From a checkpoint of a small mixture-of-experts model trained on Wikipedia: 12 layers.
Below are experts of layer 5 (counted from 0) of a mixture-of-experts language model. Rows are named router (the router's row for the expert) and show model dimensions 240-319. Each number is 200 + 20 x the weight over its row's rms, rounded and kept within 0 to 999.
After each expert's rows: "comes after" lists some tokens at least twice as common just before its tokens as in all text. This comes from a sample of Wikipedia text that the model never trained on. Tokens count by the router's weight.

# expert 14
router,206,212,191,198,231,176,185,241,175,209,219,207,211,171,206,231,208,235,194,225,160,157,183,213,193,223,188,182,212,215,197,244,235,216,209,202,198,184,206,216,230,216,188,223,188,216,177,178,209,135,189,207,203,192,198,163,174,213,181,184,234,208,178,235,211,218,198,258,183,177,203,193,182,206,204,177,184,200,199,224
comes after: ".", " was", ",", " is", " and", " ("

# expert 31
router,190,213,174,180,199,226,222,177,174,215,185,201,154,250,217,200,208,235,209,236,202,199,197,220,179,182,194,202,237,176,219,191,168,203,212,207,201,197,192,209,186,197,164,168,186,193,171,194,232,173,179,189,204,197,198,204,195,183,209,176,194,212,194,195,183,200,194,214,205,211,187,184,197,189,204,161,203,212,193,195
comes after: " ", " |", " (", "|", "–", ";"

# expert 28
router,219,213,197,228,224,206,175,168,208,167,218,175,212,175,161,200,184,183,175,200,181,208,183,232,204,200,180,193,188,193,232,183,178,225,191,184,180,203,177,175,218,162,218,179,217,199,186,185,192,220,194,183,191,171,221,190,209,201,197,210,168,184,200,186,190,201,246,204,228,166,180,181,218,220,188,182,243,199,200,218
comes after: " (", " \"", "-", ":", "/", "|"

# expert 4
router,214,189,213,194,211,202,195,191,194,216,186,234,219,221,191,187,190,194,231,190,205,201,143,221,221,198,196,189,193,212,231,204,212,199,157,190,181,194,213,200,231,196,214,210,175,180,212,219,236,181,204,194,200,193,230,186,206,191,245,182,229,219,200,177,176,181,184,174,198,185,195,184,182,234,235,182,201,167,192,209
comes after: "'", " of", ".", " with", " as", " is"

# expert 30
router,238,209,190,225,197,176,205,184,173,147,183,202,195,224,214,211,187,206,206,187,197,244,233,186,175,214,227,217,188,161,189,187,204,176,171,213,222,202,211,230,194,221,209,194,207,217,202,212,200,195,216,193,193,200,195,212,176,216,177,165,191,193,163,190,199,185,242,198,182,207,193,215,218,197,214,202,189,195,238,221
comes after: "\n", " University", " List", " School", " Secretary", " Ministry"

# expert 11
router,159,174,141,180,185,194,158,229,187,185,194,195,166,225,173,204,204,195,195,171,223,219,181,204,221,190,209,210,189,196,186,207,181,189,208,178,167,178,181,198,204,172,190,176,238,216,163,226,176,223,178,179,201,221,168,189,211,167,205,187,164,197,201,208,188,193,194,208,220,218,192,198,210,206,192,202,206,176,194,200
comes after: "0", " ", ")", "%", " —", "4"

# expert 9
router,190,193,176,185,195,242,231,157,185,217,187,217,203,203,194,191,170,180,192,207,178,207,223,212,206,187,177,180,192,189,194,197,187,199,186,205,182,187,222,233,239,216,227,200,211,196,187,193,209,184,205,243,188,216,203,186,194,199,180,228,190,169,195,193,189,243,187,182,190,202,193,202,190,191,181,199,245,174,180,165
comes after: " ", "1", "2", " (", "–", " $"

# expert 5
router,175,224,236,250,185,198,205,235,210,217,176,193,199,175,218,180,232,216,219,212,231,228,186,190,181,219,225,204,196,192,157,208,211,213,191,173,215,211,154,178,178,238,252,200,187,210,209,223,195,203,244,207,171,184,203,200,212,210,177,219,178,243,195,208,225,197,196,206,166,226,184,217,224,180,197,214,223,204,208,183
comes after: ".", ")", " |", "==", " =", " =="

# expert 24
router,219,194,209,211,163,149,200,214,222,209,174,223,221,199,196,193,227,187,201,149,193,174,171,214,186,195,183,169,179,186,201,176,202,175,236,199,160,181,182,216,207,194,196,175,189,206,188,196,197,203,198,202,201,221,199,229,184,185,193,214,221,166,223,183,210,211,177,193,186,176,208,201,209,184,177,199,171,212,209,201
comes after: " to", " he", " was", " also", " and", " not"

# expert 23
router,209,223,184,223,193,174,193,212,204,164,222,196,190,231,229,230,194,182,197,204,228,185,210,225,206,198,198,186,220,164,229,217,180,205,165,236,185,216,221,205,234,164,196,173,202,205,221,212,191,189,182,217,217,202,215,213,211,230,205,188,174,189,201,209,157,204,231,174,207,167,203,178,225,194,223,236,192,208,214,235
comes after: " the", " |", " of", "|", " a", ":"

# expert 12
router,218,168,211,188,226,171,204,184,215,173,193,192,181,205,220,225,214,192,187,213,211,176,222,201,234,206,185,218,183,183,227,231,168,212,189,240,181,207,193,206,157,174,146,221,207,168,206,184,171,231,188,185,190,227,205,188,207,209,169,203,184,181,209,212,165,189,223,192,170,232,222,223,188,193,166,210,205,229,187,188
comes after: "-", " |", "\n", "|", " •", " No"

# expert 10
router,182,184,171,169,202,234,208,188,219,225,203,196,189,227,216,197,211,223,189,213,226,207,196,187,155,182,217,215,218,195,202,214,214,212,207,198,171,194,211,184,173,198,180,197,262,208,214,193,165,191,170,221,206,194,211,247,206,216,208,242,203,252,234,215,223,202,194,196,179,216,202,193,204,162,180,193,187,198,208,202
comes after: " |", "|", ";", ":", " /", "°"

# expert 29
router,217,169,208,192,161,162,170,243,222,197,199,227,202,175,176,211,236,189,213,186,197,171,183,212,175,191,149,188,203,175,211,186,181,200,222,209,175,195,234,183,204,192,212,190,200,230,202,201,160,210,194,178,202,208,211,235,222,215,168,229,212,196,234,184,232,240,183,164,192,227,201,232,202,217,187,207,204,182,167,188
comes after: " the", " was", " is", " a", " be", " were"

# expert 17
router,207,233,198,201,184,212,188,167,178,204,215,201,190,193,176,174,215,157,200,191,214,177,208,230,203,173,199,219,204,223,175,183,209,208,217,215,167,203,173,177,194,225,233,186,205,216,224,208,205,216,213,199,178,204,202,186,197,211,190,229,179,180,184,185,216,207,191,196,171,186,210,239,208,193,221,194,242,166,212,180
comes after: "0", "9", "8", ".", "1", "7"

# expert 20
router,201,176,173,179,196,225,156,159,220,143,204,165,185,184,158,177,211,182,163,193,217,218,190,202,200,239,174,168,189,181,183,179,184,193,211,204,169,214,188,233,172,160,195,179,246,220,178,173,178,229,172,185,214,222,187,176,219,217,181,212,198,198,214,229,182,194,195,225,207,236,183,223,199,196,204,223,206,206,200,190
comes after: " |", "°", " (", "5", "6", ";"

# expert 25
router,154,222,176,182,190,215,215,178,191,218,234,220,184,172,183,226,239,183,213,198,227,214,202,222,215,169,177,190,206,199,198,204,208,206,222,150,203,237,194,233,239,180,166,198,166,173,198,197,207,190,161,215,220,186,182,169,197,173,164,207,173,177,227,202,179,240,234,162,212,202,180,212,185,220,191,190,239,191,224,174
comes after: "0", "2", "1", "9", "8", "3"

# expert 27
router,172,187,204,212,188,231,188,196,191,189,194,220,211,224,206,183,187,174,217,164,196,206,180,216,221,192,230,189,192,212,201,195,231,209,156,192,176,208,202,205,212,216,223,214,180,196,207,221,240,211,186,173,184,179,219,177,198,197,235,174,228,229,191,177,192,195,189,206,215,203,220,193,205,211,234,170,233,157,228,201
comes after: " of", " in", " for", " to", " on", " at"

# expert 15
router,240,239,221,210,234,177,183,235,168,189,200,216,177,195,189,198,163,199,193,231,219,214,202,203,214,203,198,192,160,226,203,212,207,180,158,225,250,189,166,185,195,215,216,217,172,221,192,215,203,225,222,218,181,198,189,191,211,196,188,189,200,192,196,227,202,201,180,204,192,221,207,209,206,232,203,199,184,183,164,198
comes after: "\n", "==", ".", "===", " ==", "See"

# expert 8
router,168,209,185,196,173,218,201,203,198,201,228,167,195,192,247,184,200,214,208,203,194,212,238,209,213,211,218,198,168,185,233,186,219,215,190,208,169,226,197,192,210,201,193,230,232,225,201,212,201,186,185,201,211,169,204,200,201,207,188,185,200,224,189,206,215,193,196,231,197,223,186,193,216,173,215,199,231,224,212,175
comes after: "1", "6", "3", "2", "4", "8"

# expert 0
router,204,214,192,195,224,150,202,229,203,221,197,240,234,197,196,209,203,224,216,182,179,197,175,212,209,201,197,181,165,205,173,217,200,173,199,242,217,182,190,227,226,195,203,194,184,225,208,215,210,163,187,219,197,188,207,197,185,183,204,202,252,186,167,189,203,197,181,218,180,169,220,181,221,225,179,203,154,200,202,225
comes after: ".", ",", " and", " due", " one", " In"

# expert 2
router,169,167,184,250,170,210,171,208,219,211,242,199,188,193,226,169,178,173,198,201,222,230,201,196,190,183,182,221,232,192,178,172,185,227,208,226,176,222,210,191,167,221,247,173,202,213,184,195,205,216,238,209,208,223,189,203,229,188,226,182,207,195,174,230,229,200,198,212,222,217,193,176,176,208,223,222,220,228,201,192
comes after: "0", "5", "6", "4", "8", "3"